{"d_model": 224, "balance_loss": 0.00673, "balance_bias": false, "lr_router": 0.00104, "rope_fraction": 1.0, "parallel_block": true, "init_std_up": 0.0283, "beta1": 0.95, "train_tokens": 351000000, "dataset": "wikipedia_en"}
Below are experts of layer 7 (counted from 0) of a mixture-of-experts language model. Rows are named router (the router's row for the expert), up (a neuron's input weights, with its number), down (a neuron's output weights, with its number) and show model dimensions 0-223. Each number is 500 + 40 x the weight over its row's rms, rounded and kept within 0 to 999. Numbers have three digits each.
After each expert's rows: "raises" lists some tokens whose logits its average output raises strongly, later layers aside; "mostly gets" lists some tokens that are sent to it at least half of the time. This comes from a sample of Wikipedia text that the model never trained on.

# expert 2
router:474484549517477527484520481495471473492528565463471545481503500462506494448409446476548514481537437502423498472583496530488501465512455512448502518499552546536415571475488453494571488521460466519495527493423511541460541537600448512515463496474480537476504461433441495476508544548587536568577532481515408457446499521498566535433483558479439465489494522466501499524474533543565520563486459469470465567490532527479496525475553446493503460501554524475608542495464464498437508525456490512582510557473505539483523457478494493529555559489457538508521537491484547502545441519490464542467493457538462497491417426534519474454518496472507488518571555510539465475475446440375583503513
up0:538512537545498437473493484581414582503547468502550487523503458528480509534472535563445455549414534545521541504464480466487476526478515449493454496541503527503576500432494473435490493561500566531527484461496470503540493505476469486553495488481527541498433508540499458536497433493447447511508497509491519492545498544492513556532523478519538496456479462490486529486531481476481470503479528552541542432504458474470537539538387480464530495586447451510433458503535504531489493488477485371516590473453457494576518512469498436540445552487470528492552503511504460449450448462532547487464546554550489469393539483582536535515519562544510510461488537569506484627476524440534511553575
down0:495465546463486498537481571384530521475515493547536500538496493510436477531536466554467468530415514472554500482445538527527479494508588446577441468488543511486546508468478433520577503511462449575580547522481462494502532441454458511479514494464551548490497487550466488474555513513496492464475566492541473508516496495547499454465529440539489546402461469493481522469559538535479486527465448509618499478542511515376524488463525523501527490451539485500497402515502576470514512557495458550487522536424500510468489483519491468520483499582539508472519424521546504490530519457476482550466581489434504585489456565520466472445416530474543494525447527493456520443504538480544439522437
up1:532477478488558487484472460511503461536554408493484504466501543484507513512482559497455539602488448545529499538487515460477522558480604586502428581545530448415477452484443474512510469567490495467440449515518532479451580541518496482515537452463440544524508458499510504526525463490530519402580549535511517489513445473419494437438487516515545530431489465451511513538486497452490433550580540430470480491487522523446539545515505523507517535570550525585524526481463513461552473512459528495523506496466506492459488495544570476516443510529479475459539538490458406488477503476442551441473532561444565525447443460536523527460518524441456471499503543476433587523498483544488490489459
down1:503511442526456500482420481519497441525507540511525530531462483572483468527487459506529506524522547523502474544582514491561487515516494478439488467545567455546511467533584483517499500483516522516470486550509515588453501508471550445492565450501566417551513495478520488513553566504428534532477497505494465442482514451464533599462396452477504543402453518492381535547447494524548535442515491525501477537510463481422527515495567503511550466504489482517506506578525452435466521517490558443482531517403485440484448494558475491436524504524572433470484495447475436486525531540489481506467449441479467595528579477482524549459507487545434560487535477538444510554521488509527531534516
raises: "ut", "ul", "i"
mostly gets: " se", "/A", " Ed", " Se", " Je", " FW"

# expert 23
router:526599514459458560479519505487470437530511504566507512536515499537458588467412526578457508505485544518495459505480474470490562464464455596484493476463483425466492430522525476507482474565515496535427518463545472529472451456464534463428517504525537433476555546476481488415561442505486445486450520582502525427530579535532458553509462465551463443531513498459527436410467480501518447509441588477476443469496563463543486487531488494453554510499516562450447518512579437488541489506462520550476490504492485470483505504492517458519483547475496527462480471499478501513498452490437421504558583525499517515487562499521512510419469544489515486510526562552537497544512595544415521499509
up1:482521484523582551518503475507499493524602428504477516465417480516485531500518491522424587515525382503526547507516540476496540602449504554520528573450417481434491534531474491512522470474508536481476510446490495507405502533569525501486532458495473533495517455498492520502509473436543524496476497484564485483554449450501491391439495499502501497525522467444531495508478510466499413548565531463510517472502565535488531562522516448467443467535559495564495463511462461479547391492481548481542525455509539548525420448560611552482453487469485498418535481504452472548470523487501561480513528526495593439424504474477541542525530499505468452480481505510501569488549500476481521492459
down1:484459522562450475507405535478526512482469568499498499530527507556509535468484485472427460525564582484474472495536413513557514531481533484462458498449558524531502427518500496493506457416513502578486546513449465547468487577511488495539486470533426431523537578462461504512512553464422532421466497496494447506509488472492471517526406430440505509514469538487458496530503477455564479483493507451472407485545526592482552484472547552540530484544502483484533473547482533442483445475472437501491565512454513522513458422484499530421519532553565542477463501460511491483503492518477525552475477441493452536558519491598551546484572463581487479506535525515463519488485529575513582518573
up2:512504387517510491459495459563545455523552398478564501486469446534530468516547430487553492527478561585493524543437498577553533541456437513430477506501486561435499567498489538506499468516491477552458505494511515491583568486529519539526462436533479535572478444518550491488479549463533478529499488498454540518468419499450469429504489497464509485520479597436504549458565558463432507489502517543512505511462526485521516491486462523546464576570501443590490510520512473507523507458484499526464580551462490543519453447526573452467405499488487512483466515484478445547477511540507532491487494491458507535451538566519536499504440546467407466516458489558489585492462524483437497555491
down2:527460449551483478513535540581502499542502504497521463533523537585444470445491440496510492512501513483546462567566504547499528563499510517492489499446532382432514515480458523539456495590443536450566507552409466494527510465469527555519416516513537444545505507531500525484474494517469536431471468513538562465466560501447481505357564475479450486525436478470568469526543490504506466491489558544491538523502509507474437552452498500487490418491544503535538451512502452527451485435479573460478549487434496476534479507500535504536548481527486565482487516418505485511569557578436506455508528474599477484508445462484465492421497402536502540463485567505517486510475509496504509512540
raises: "e", "y", "i", "it", ",", "am"
mostly gets: " approx", " mult", " Tur", " par", " ser", " num"

# expert 29
router:472473536501520496455519531511460478575430550466431559519501484479478416439518460435522511481491481463465513516536470536536497564542494525482505515478497498502540523545443537583539458504494453522448540507496507412495493519517447427463452465456437497445527441460454509507530502541439522573474427519467476472516468517520506575482470550454448426537466491465468466536420504549562520496542498505529479514583488439494560505445527504583455499470478430462617554484510560481458536527454591517509500506583476584482498467482481482496542518544467483497470510482426546494538557493503446561584525490463517536568456444528440529467552489503493552546502451510511460449461456478459474517491
up1:516512517510580579501467458534506504555556454528482516497472470448538535480504541505476510472481434500481541494495524489439446509497539506539506549522473474449454436534456542513480500568473572490425489446551548536447535509573490564486512437486508546553515477465552480487493493462514474476505543536535497518555417472444488464447513492510529456491455468449560504526497487434518421510527527424514495424496525569480551481539518515480454555501534564587551453477495445450527454527476521478588501537529537519505448493526547471460471502529489470428541502510444434515438509506447646484514510516459581429372495488495534477504537556459528435487514501527450509537543460465458550488497
down1:492494414521488502508449543503467464434502526476502494499461489553481461454464532499490458542541535497462519502577484474567561550524454500438462521523568498504474512522528480481421496593501513509499489526457552512462493504472502520478513471505558429493533526453549524460491471515452488438408503475448459523502513444462430525501432399473519496493450551549464544500492513521532466449534527502535483472447435535459490465524543529515472534409497535525520494569508520436485582493561527510463503475489491446477489447507507532487523563478554429557543578476446479530498532513487502512527414486501506571518545568546569496510498531590480554430565460381499597514452477514503552577510
up2:453574429510508449451462458496535480523518429531476451477468446544528462530551451492544447523499538543476505537481546545512448527453512491442447498488501563512554522475485480507481552470450462539527517539526507433567571515443499519444510497567458552541528499495570554513432560501516510543417502493461534515427445534465476526528497536482482477515489517513535516434516538501427549437496487495557543543490566452487527485526458460556503571578489474633451469463516456486472461564451510530464540534467475510512411491501533460540444553528477467522532519499525473498547478549507543475456496510489490541476526552539570557532482546422438501455536506488546527465474559485381507477452
down2:402462457551497468404515473577534538419507457487398438495513520524425533403548550546535480451543513493488529606514525464469567494490547566455488501483489498551490470476475486521546455518486526457533557547432519575448552474450545419488481499560532491524490512521419499587490492476505520456492482518553507546479509484446504476477520518477506483489499487541563506520532574586514519537472536608454551466520558540504469546456504576526546510416505446482530447494457478485519506499498536510486521464494472485543499473523517480491561458506567534471510503395551464439490475565490479477504500449559491471457439516523490442462509490539470530465448523498561474522504528503460491459519
raises: "er", "ers", "ists", "oy"
mostly gets: " MPC", " ±", " %", " TV", " Title", " Nominated"

# expert 34
router:438443523479482471510524526469541483543434513596421482481510469478491438588518529490473535484516553472524481450497532510532497518462499440463520550462562511574467438551486524475558487538604489541506559540536441484476496475489442406520439480474538437507490415464439394462560489518479501473498462538488473496507537519536501534478527544469489463523561536432485550497500549477508497527556550453523464477574500446517454484451490491510544471444490523513551562552498447532422468499443518517486544473530503494447514497561463445534545483536454586511452494485495571487540466452477414488488538428500471496524542503504448471432464545560499516485555561473529573521567471489537493547469
up0:587462462530526482538466528541487484527516485484582524522488518557511436515521551558479473501436488540517509549458520507498523544467516466530495511528496561535574499451486559416459520526473492526551472513461504442513493506529459458569468511540450515518508507505533528568525489488494498525538512453520523507460486520415550519500465469436460487497434444517544489511554486462494543502443537496540578422441431533482556579524416483530585439489533473555509472536516517461430555480535490375545550488537509404558478498409398436538440507497452505481479509539492484499499473493497590435476417517503470526464485556517465505492532526505550494482444548524488533549478464461484552477558
down0:536549523468540496464546473447557523529448514493503505503447528463480500472560478491491456493474489553503522486431589517461541505512515460520535470513469443454543491450508411470542518570548468504571565494536513556449492485486444542545417433475541494533475483532538453491477583468509412472470501516564495495556509503493570479449426426534514521506567486483538498498505580478485454518465514548494523449613479545512545509507503453445529440501508500508484439493425468492545504468483464481524469517432489481541483439543495454571478513539504519416511433523435526550487533466512481496525618466462493472518544589451499452480546500516548537501500530515493619426493507452505488462452
up1:503537544524545474504446473453501549403586453529463470471512449459574508465486517527437539514517427496519532519463495464497466577515545562483516568492456405408495522516462483485495432528474503454422505472566536514483529554525523554512477454507456496473492509463538484574509487477519505499534492552534493477456472516499480475483515490536488485481525484513492468494480532437479420543518555469508530498422453480497479473519559571446492482513582527537511499482420427474491507486442519469561487492469455515501466538518587519485517511487468480450642458480455391532545538474464573491533544541449605464405503466489558528490508540438570505482508488478479536497576502517502505491481
down1:510529487499454500510447577486492432554426564546529532538553453545503489481495486495467562480535526557472473495490506505505540511532525523476490529540513513543509552455505476449417457435504414585483469473457470518488525569510498505472541481512446470518506546547493503506477550510467565512507524489440480490539484492423421527558543469513522561533456500519455566381517427503482492469495478470488430524465539539542515496468531534550564453550491457434539459538493546527517446502475486494513504457473514491495526417451532544446500508515568511546438563506504475454548481490428485517504409463458444513496521521497487444459566463623482595568520553435542493484440453526510549501452
raises: "l", "ec", "en"
mostly gets: " Aust", "-b", "od", "ef", "pec", "-t"

# expert 57
router:470519586492446532575475508482494505487576465491517527486496526563446457519488537495542567428478476436425433530525460562503518516461494444476573498514502544512517456475504529483547494470523498473463529474452445424549502542490497437445509486453505487492484468470474443540544483522578520473442508554497514452551534513526517541452435556483501463535420527579504467504438563544500533536546479530523437492466529495493491560477506467510521439486511536461514460584474461482504525488435517589451481544461472543529531548502487451555516461494491601497467531507445568447558487395451471524536444478512454478587503501541462475523478516512463423519522559426542452459530524440510466456456
up0:589533500467438449499469442474468514528528434545543450506465469464515557466574542546499480518479512491499574533395522474545436510506546471512454546485476489459570501469516489395471516510475540501510496534517486440557530486460509514562491516543556499516499442511508484554453403507459475491482547503484535471481478502463509508525542507492512480440518460479479439509547493439484478471407552524576551419459479505462560574518476472531561485502501455574444460461454488468461576516462518439548577475500445446516487535486493434510509541494478495511566516591533536484439454506537552489502475556581500460460506529539443525479526605548543475471483520546529529585498518462516540505526
down0:523460556560509522523456485450472520483448465553456476496481459529554515482582533444456480460456405462497519537503501552494552521437456477485543452398462492439518557469489528514470429542550428497553562492515492502459516481482426486546469419494496518476588507460513444482588552469450501481480530513523510482646537555484488462507473486487448522550543480423441527522492586548562480515503511487516524471501464462517494515548547526472538523495492451514511430548474493493513526520457476521489446560483516516459474495516530477534430490526537507485493468468496381539563571553520503461504501533455598537514476496448500496486525451481456597464554528554529476520553499476519520509476
up1:451545524479557438526514539504526588530565472569444527495508429500493500444469471487441530542538473523446519514491507491461469526460553587499457547495527508505524470544457476471458458493473575431419467464580514518453523506490536528481503471473523500548498472485557488504509500500536548507515457508566513497504423502453522484449457457515466521543492530433569500515477521423525481533503524447488534505509527497504560447494475429486504493568565467604572509445509448470532448483443494459542548440473471490492467569542556511504484490521567485419558485449472463553553542487453527498486524504492594429476534434496471523491454514360483453433528492462477556467550457543490497530535
down1:453498503586522444492481400506537500506519562455497484485524452555416498446485511507488515502457568541465479493552469475561521481517474502428555472427561488480520493488538486520475528524515476515552536508443495596432442512541502471472494511514456447472452519380485513521590506432467557500486523507475489498478594540440517481542476478537465505476470511516482487527463529489530534425528515574461380521480498561550512564532527597525465501519506458520547481539540522508482448521461489528477551540479495495474506479418487527557501569545557442547463455443489448516487513547529499522455454476444475522537483496513535530494536516490439539452476462453483503443492485620538564555470
raises: "-", ",", ".", "ur", " ", "im"
mostly gets: " Oh", " Jac", " Thom", " Ear", " Har", " Ah"

# expert 60
router:450448535468457481465498519528488440530473536478480502483500450557526464471580486562534549462541446473445451542557503478458456478519458446553506553486484550573524574522508443514445557566524473448559547450474481504466559431491497536480508573497513430459535419529434587562464512458449481490511477476525493470460531494494543579469476569491493487565518472494496517537556516488528494495476514554479452494554521435503444408526441484546507517483481511465556576546499452564541475527474533487559463483535500545509519458486451544532451510553473595504452489439441503422458454498504544556517477479478475568534466434509504495544557528472503564479519534510453484480470452499431462446472
up0:497541465509496472521480474501469486545506459474525462470444456489525557481521557543518480497506476532511573489553581415543521495468590473452481485512517548468557477522541474478442500529521468522539473505505506435540510471428515447540439441536502519501472560528517511560508472520386560472499551463486487471474490514558545489551576475520550555519466448480552446460545499431501501473500554501511564452452449498493464566491435442502552475528519452517420424457542541472411509490472524377523571431557482507578543531471443465474491491474514503563517498533544535506443482485548520443474502514497503470452533551525442563490528492473502550470490516593484559568528499451492526518556
down0:471471510463517569504476544443483480547456513518499518477496518465522565492515519444536502531445500458519510470438534394492557485514537462500426504512474435475575508440453479597459478609537442460548525470449527542424493499472455545484531476424459486480535490481471464482527457535538471517491561568447518527536490511477508426501519401453511540427536521516500536482508563498472484555496524512512542527500453460438478449520498506542524600532481487448537416508506558500514502522483448503538539501520464467474501517565454558528519495505572580422498423502497428511493478500480539466578515522463540485478463489423518482514472507569525537518522478464486559422592526561499503544443
up1:509537503458532484523517488431480490505592413542492505443472516519531483461486539477472527537512397492495504493550485478515479532464521619499429541523469476467455490543441505484527468534483509504427468497527570531530559544527501555512566462518417514505501445479526470502489500521466542506541497519512483513521437454449524435410522492531529517472518508465491481531430459411461448514533505440549527478540509503443499530496523515509445534482536537600499471482448536441484488519460479455562473497493505506505506495516562532511478524496534472461533444490453447515503557455447559445498551572454564420412458482528559529494544572454430439485497512527468599539554444578495581482486
down1:502472534544473492532388490473432476500505555513533479529562467578532470507435523508469536528539518483506466616512534491524529495508494426484515515429536554511471447469580483504453452485516476572478528490445488508437447537555511449465550536513532493551554450412453475435553530530416591491490486444464494483507501479540457395540502503448512555460515436559539486564454505581542553502479523485454468484479461537487510509431519530487476455489452411495599494596505532476470524523493469496526551469510466489479541509528486476402534545507532559530481544520487463485551532478509530511483522552501471514462535433480461477468522462593462519511563523445479506465526506501491519503507
raises: "ly", "og", "ic"
mostly gets: " Trans", " Gre", " impro", " Edward", " Philipp", "oper"

# expert 9
router:501446523509589461487513563408503491513507516505448513492548494501467474488431466501471510498520488536499442479583547502553451555496522530472426448530485543522437525431446495449498511463554518543428527464494442540439523518515498507491437571496443531445458518446509548483574538511562524497549470470554493505504479537429520470447461536460484487515554512439483506534566533551553583578498486429462452532515523464477535452480484432453498509514529559481548490528433442485562549493504544538537442545510455502425457473433447452557514515530494548557507478463538533503507414509516533552474480512469510461433429456544521438453464510514490541569587463507514504483535468450523548513503
up0:454508526505508430547503445508468516516541481510544498425485372516512509512543531444519505467455484501564586497469446483531460538473514454389438510478522516490560499439504477460554518545470432555507512568509504465506514554477456480503475536497506520528442464500452413585430488552469491486491532525545508490423465533471462453584606511510509534476428490529519413479461507432433528489443463529525595471467491523528545544488445505481460523507492452504476470453502527460425563468430539427520515459553424528492545565455554453508468532464521487478554552500489524547510481462501501455460484540536576501506512511525470471545469535517498530477482505536564494544523545525544533523488
down0:408527495504526560552555576455450446554569453476480505537571490479483550542464469526496502487507522498543491444513476457531485515516533482590481407427511474466451488576552485526522543530458449476509615439490473511508519443536393479516511445472513494523545431514474524515480562429430450544476523459493463535537522429545517449518527507519536560457491538522504506549453600456499492562426511466514508556543452473534461518479505482510590439577523490482503376521469469568474484525451430551512489521495546513491420438533510448467474544518501568476513421491502515521497511499533488523506544511505508477478542521465470524521537508464499500511502476453547477485509499535512517457448
up1:470506497490584492511525460487507500531517450469444493413475454496494481468457538442480558578490430541498555543476541480495474537453512582518492613477483461439488504546517573537528448550447572463448510495478520483456500559504538539553507465473495468460538443481532433555498479495504525405512462511499476484473433424457510437427539527539490466486503408485502503516466533414557428584570533443545500448506548469471519515500514537564464535556496518599506514505476447445467485479441528475526463508504546557450509499535571519463473473575546497442499526469442482507515525417471488470513522519482635489506479454499551492503500484473507492458524490477448543472531483513511498509486
down1:450454481496440476448459573452527503469483512569526569530517500474568478489504554483452564567489496500533391534487491525535471426493471463457523499554573457480496500502574517546515514524501510548543499556446491540501460526533509469451528487520543556514481560552515544443513455543455494534519529358443421528469532452451503564533401481479471567451464556535465577480535526512505500490457465501528466550418486551512503514493558564495499464545508473438428476514540498512505535482540509484457559491472519497546578516481500484435488531520533492517459481525484531460449484561452477471473475450569426489519548551520509515473456444526515520447504453439489559552411519515516488510523
raises: " ", "o", "ed", "."
mostly gets: "@", "At", " s", " Cle", " attended", " *"

# expert 56
router:519484524484460543526495525449468504403460495485503572491474583565500501477467479431534554486503466431449423542556463495550510543457447493461490474453505435464561518482487531474468553470484437459453519445507479415496533482446454508437533462480563478420503526481432493554585547543570464488485470546464539463453540552527453520481521508537427423520462477539513468525455489582487550503494512404446446552487557465562487468454527479541529492555523508482512533560491508522484541485453516568557526478498491469466514514508523548498521492473471521507544534539476528458528524443477465571519522569482450518502484454495477475513463486508487462527533550465551418521589575464470425519568
up1:479488533431535451512525453484429483541551485505454498519510482524541556469475526525489548565499457484479527482480490438455510572461566582541523578459468447424450451535439489507515491480487573447465494451553549505484495523541488520517529553513453541509451471491539476527485472503530429427490478518544487486520472464503512452455510501483533576494560464462508436531529501474520409566568506457575519538465535501501532499594560439477501517511518486568482487455446471467542469532500520408546457516455470497521410488503589551486442489552527521388524469520437406511520525472462554509468583550461585443421496519495502524509520523476501465516543497491464535512527518470476512508451
down1:476442489426394500515422484486440554521487560516511529562471498500501508492510480477457496457449529510459489528504448488549503529446514476452499530547504493530509405447585496503526481547484455510387418572457500464500492544516516539474516460517422459578461469502495478472491480438526582542467550488427568466483567472500491476532469482511550560528512508521470521527524517483572509435507533500506471526479483535568505518532518550510556548530540420451552427575497554528521533478450464461459535564464524566550500512471545473444457531495512474530393485481463523549493491494498485554508512523454445547538584565519482509499462506536488511512538492404463501495485468583497472494571
up2:475546419528463505474514487549518476541438482467507490494451476491562498542450527505518485520511539525518525523408473507555503483509468477474499552529513595533537536502458476435448517512371514501550515503526505460558564515429468484485514483469447532559549443530577481462497514486467441442444494485510493529479474525491554508485534544474458457488522562531557565449500531479437494487463503490614553491447552514475491523542553518556495570465450441523472518489506507557455481482492545509455514564473510479510447462527432454531488505530453446485448501582554493520521575536549545426461513507476469543466605555550528513531527537472394507524436526509479506468505472495403526520436
down2:566490497558505491512513421557495483485491420567452512453506509445530533459531488552511494502518506512462557513521518463456490498476546441477446545591504431545489457483479455431555520464471513539551498525464524503523482513543482497536513531511520485509495530579453534455556482449560553444498494476579487591515506443504456510477532444541521536505480451493563429578550429518503445528531473556502444468517542513481449525471503512454595460461518448540513537588474489615431466460490525442489542508457468497522541456469504461529546493487539600564475472464450510456502461540439556547444490460456526462481521471471482549505539429495534552475513543493546517407471473492513473464515
raises: ".", "s", " R", " C"
mostly gets: " David", " Kenn", " Stan", " Dav", " Roy", " Don"

# expert 11
router:448537573539483448467497545483491507469579582533535488475549538517446554423520459538524543411544495497593511455507527514459495578447495481448476473440492584548471525535474476518471465562474496572490460484521542559529465499484421533507497522556458466520546468481427455534504439516535547493504506417573481471540436441541500557581538516570434454470540466472486477553526508547484485471465506574499492427507443541576551530459536531527564457528535499542477497479514545540445483501545519485483496565503464513450514433521471523499496475520436500512511469464474456548504467449584461463485474507508586478482479544559474537494468477519468547471500534475560455482442547464490530487529
up0:562556533512492485515494486497445515541532477473560492514475488498492590543505534503489441519460470501552530536458501489487492555512528500479462494474537587490541498494489477428529508546483447528520477529513505516484459476532474480484495508548535555529470459488490462617397469482510557532517515461515474531490478521465503493475569506497510471508433412508538512523547503442475482528425510542527553448461477492542517586530450456487521506424486442535466439428499530463378501416518466439541507499458370512635444496516502502499456518485469520516532531563486500484454466476562576491461501580509523471447530574516496529500523552513597493454477518537544464576508543454472511461529
down0:528540518562472504501516534498511480601455555489514555532504464471467510542456509473505503475448457434497543529417501500447581549529503439470504497490487460504578525486502501550476494538462477455569592480504526477472504437494378547490548485528485561559555467562472462419544509476479472502524450517503461525578540501514547465482493439512522492478477507522545480529507507543491510534467485417534551487558531485475510513581471509476562452460516532461450451529508513517481538511444452547491503556553470507472458364501547479539517525496540537463569398534418448443493504501477510477591550497413491531449501522489449405473542514457488537503485549490447496512503503505504492480442
up1:516512469492517506518503504491468540484575482554529471465496480473497568474521590519487561548521456538503531512477525465447501539477598575525459578466520463465423484555519465452487488529451637477483492462565512531514488540525546536472497410505499519496513524488543510539529541377505519449520484528532487479511491464479480431482469555514510491470453428480505494515480490471486396552484529427480542450539534477547480521489543469468495511465506567583542473518402421496524460512461479508530511464490563471522495509482541495430471494518511548452546506504450471471495544427494519511469577508460558437419525469494542500538457506437524431418532542460489586526548478492462493482441
down1:419417439504533480573445519486430474521484546514473452523459567500487446440551516512514502505504578523468487457491463536473481513491426479493462513557490534559508475533506442495487504526475533531498519497459516552435475566509530467475460558554507459561563464452598475556506537570462510544478573460521499542478543473508410528504439470489522512506480502514510543449431529541486561454502514571448480522476526540499500542531532513498459429480439452431487460564439505455515510459490519490458604469449480466495475523402549484459476550480516552570510490425440486553489495457476399501507523498507464555507545535541534530537508494492501582430519495471549525507503560565474495508549
raises: "-", "T", "S", "A", "R", "t"
mostly gets: "==\n\n", "\"\n", " ==\n\n", ".\n\n", ".\n", ").\n\n"

# expert 4
router:532541539479418540473528521526431587473510471478477543499480557504509492485489496492500521459530587510502591543498464555432577467463473494483507515480487489493456546557525450477477498518429540464531528504534427503488498461498453524502451456538461499472467564444510545469483530495485519443454554572460495448530577457537524564478472483466462499489459445549536431488546544519537461476487525549506406465527471544591473488516543533469471545459467518449476456533465408486521528505583508551494542466507415478525492471451521492488536521510551525464529489510525525499510515462553538429537572583496513523482588554483534449513440550535488497433533557487398458500482467523533436432543
up0:598548478521515420508485533480406527498540494503517456494464453498520566535547554563496525477453474483587532490462451411483484538489523492503486522528566528459565505512462455401488523500431481529518487514467508495543487503460458537492475516511485498503437497485544430573436439540434529512546514459499527492459510538473502525518526502512510517480410447537483464516568469487488515494511518542519564462407456550533539633502486429519532537488497474560445376490486510466478539452520525439556559460541498477589534494445502478501469495445526571463487537515425471545439479487484563496444487514549495503428510526506494492456549528522535554502497517525477494561528548470493569507525
down0:460422543513504520476508505487515424571492466471465501498470538513474464450508532536431483506411501473504528520455569457508535468618502474533523468488529441470513507557469462587525488519539467484545565469462506549584507433501462510482559414550466498528528484440520441551514495537466454490510476533539523518535489496525537464488490467478486541537483514447480540500502538446538479599487530492511432566526533481462529469617468560500497526557523459456518489455418509504563506493442467546511474577510575485494473456584458533466486495542453549461518481494440436462500513502466522440509469434399519541416485555503519483493515506515505516487480489513542505474499582538577457477421
up1:484517497544573528509517489481536498534608507537465463482480477517505483515520582497413518528522424543534566467486519471488486537456536549537464580491444476450485479506472518487498451484505594447447496446536527527503532543495507560490552472486456530518494445472533500506463455503507511450510497494595440497524461489465476417475536495460516495443563452464499463563457486453467419572535556387486565469505537505484580555495516454521526504500556486513507480490424451441554461487429500445561538470503526535503493485541562518446495504459532484427558520486456390502533490464458576452480480537441558388474500523523522521470519547501517491482544497491477561505566472467500531523493
down1:492480527589508467492534507455513484525461544448481512501493514541485478409433447491454533496558515436433545565528433496551584494467446509441450506591549461456459487449544502542553493489552455497489546512460562515471495478543549509507510504550479504469526522543477476466497484492437437487458539463444492507493422473495462459485439467496550568547496476502543536399485425521485561473558505467471479488523506487537518513512537565493487527600429472505446481462484525427531565534453535513491554480499490445476523457530535500411546562532595512524482487498440430482531459469510563571521420486539447540554516509493562568471479474583490541463491490509509493473517497515513565498479
raises: " and", " (", "-"
mostly gets: " based", " author", " vis", " hon", " brother", " wife"

# expert 53
router:483490479463464538464524502499422470595486518535516576519559547511477556448535518469514513499540543454561517533524471516461537484589490485516528454503507518439510520470532571559508471561435501514486466503573507559469474493579497486441444455503429446470544540504455418496435514545472562451431461536450494499546494503521457557488519511520551475542561515474465492502489519492543460546539525512497489508551486436490507428548454529506463485413527494421449538589520480543448474511497497524446439486462506578561520495455580472474532492527501530466446487467448425517552539539507458549541460499576523565484511408508548424479508530539493517544536482491474515508501456547410463464514
up1:511539491528549511553484481505498472498590485513502442470427456464518460498530554535464525503499430517539538469520545425487490571472534572569478544459484522443556496512515472481492502507518573509403494537521540476472517563565549585491507461476491527491508511477593433510495479477574516473488438457490501465445490460470462474424484499484531523438554425493529514505466518467528465509516514458486521477526527454471561495524498484540510539530542492593493439515507452499553462496499503489572502515459527456503430504455544548499450496479517548431544461529465477468513570468434545503504573526469595364453472508490502480567520530482503513415464538408426533491581483529455509486487
down1:493478454491505493531432532518488512564472594518553522502437477593492445497475504582485518587497574547509528519555435497585606536543468494438463550502536514561494480481590482468504474503439517518420519568424481479438502564514545513454519528494502468515440507488495475506503470498444480455440550461529528488523486442530485488540475499438558492505468516506505531499426473450492520507439458419427478451469477578489598536435510518536481456542471512492515560544473481457587501519522451504465598493449502457507482474467485472454504547496487538519510509526476491472519471450471453565541476422496442489533519491502476526493455518574437510513508520503480529495539498602466546530518
up2:491455476528530497451478490471583516482461468512510461511538471557519516599491472396490511451512507491477555518421540482551427484433476510488468468512524558488503497473498525482510549549494436546484542605470478466581579486466500492500393474586472508501532468555518534480437550476503501511493511455478494566462487469474526532421453529471492478485514543514587507466478540491466493436505515533497477512447571491458472523540541538564529563564498492545442495460521491537490522485556527509453496589518467474472474464505495531535408435477441461458467516484493499529581506581483553490487516475444471587448570454494586474572504537475495462457497488482492519490476553529431578495501
down2:461510490476478575515560461600487506503502483526507505479489507500449450521471477503512426475510533545503539608545456556452478495516510500472533545452527438568491424439477499455422418505471577469598449461437478535533489486437501462526489555502538457577489516551493541509479487513515507479458506496583508546484548509537463499414558505500502484496415538437523497482545441504525432505423524512477498505564541537476448478465537481488510469547554500536499440542550487509460534475417473482513519500470436510596518405523526498532517522493495532472558456456521500526559536530530454533514499457478471533446538490544550483556470492481529532445513465460520427501425472462582543454540
raises: "im", "i", "ed", "er"
mostly gets: " ent", " Coordinates", " Lat", "osp", " div", " larg"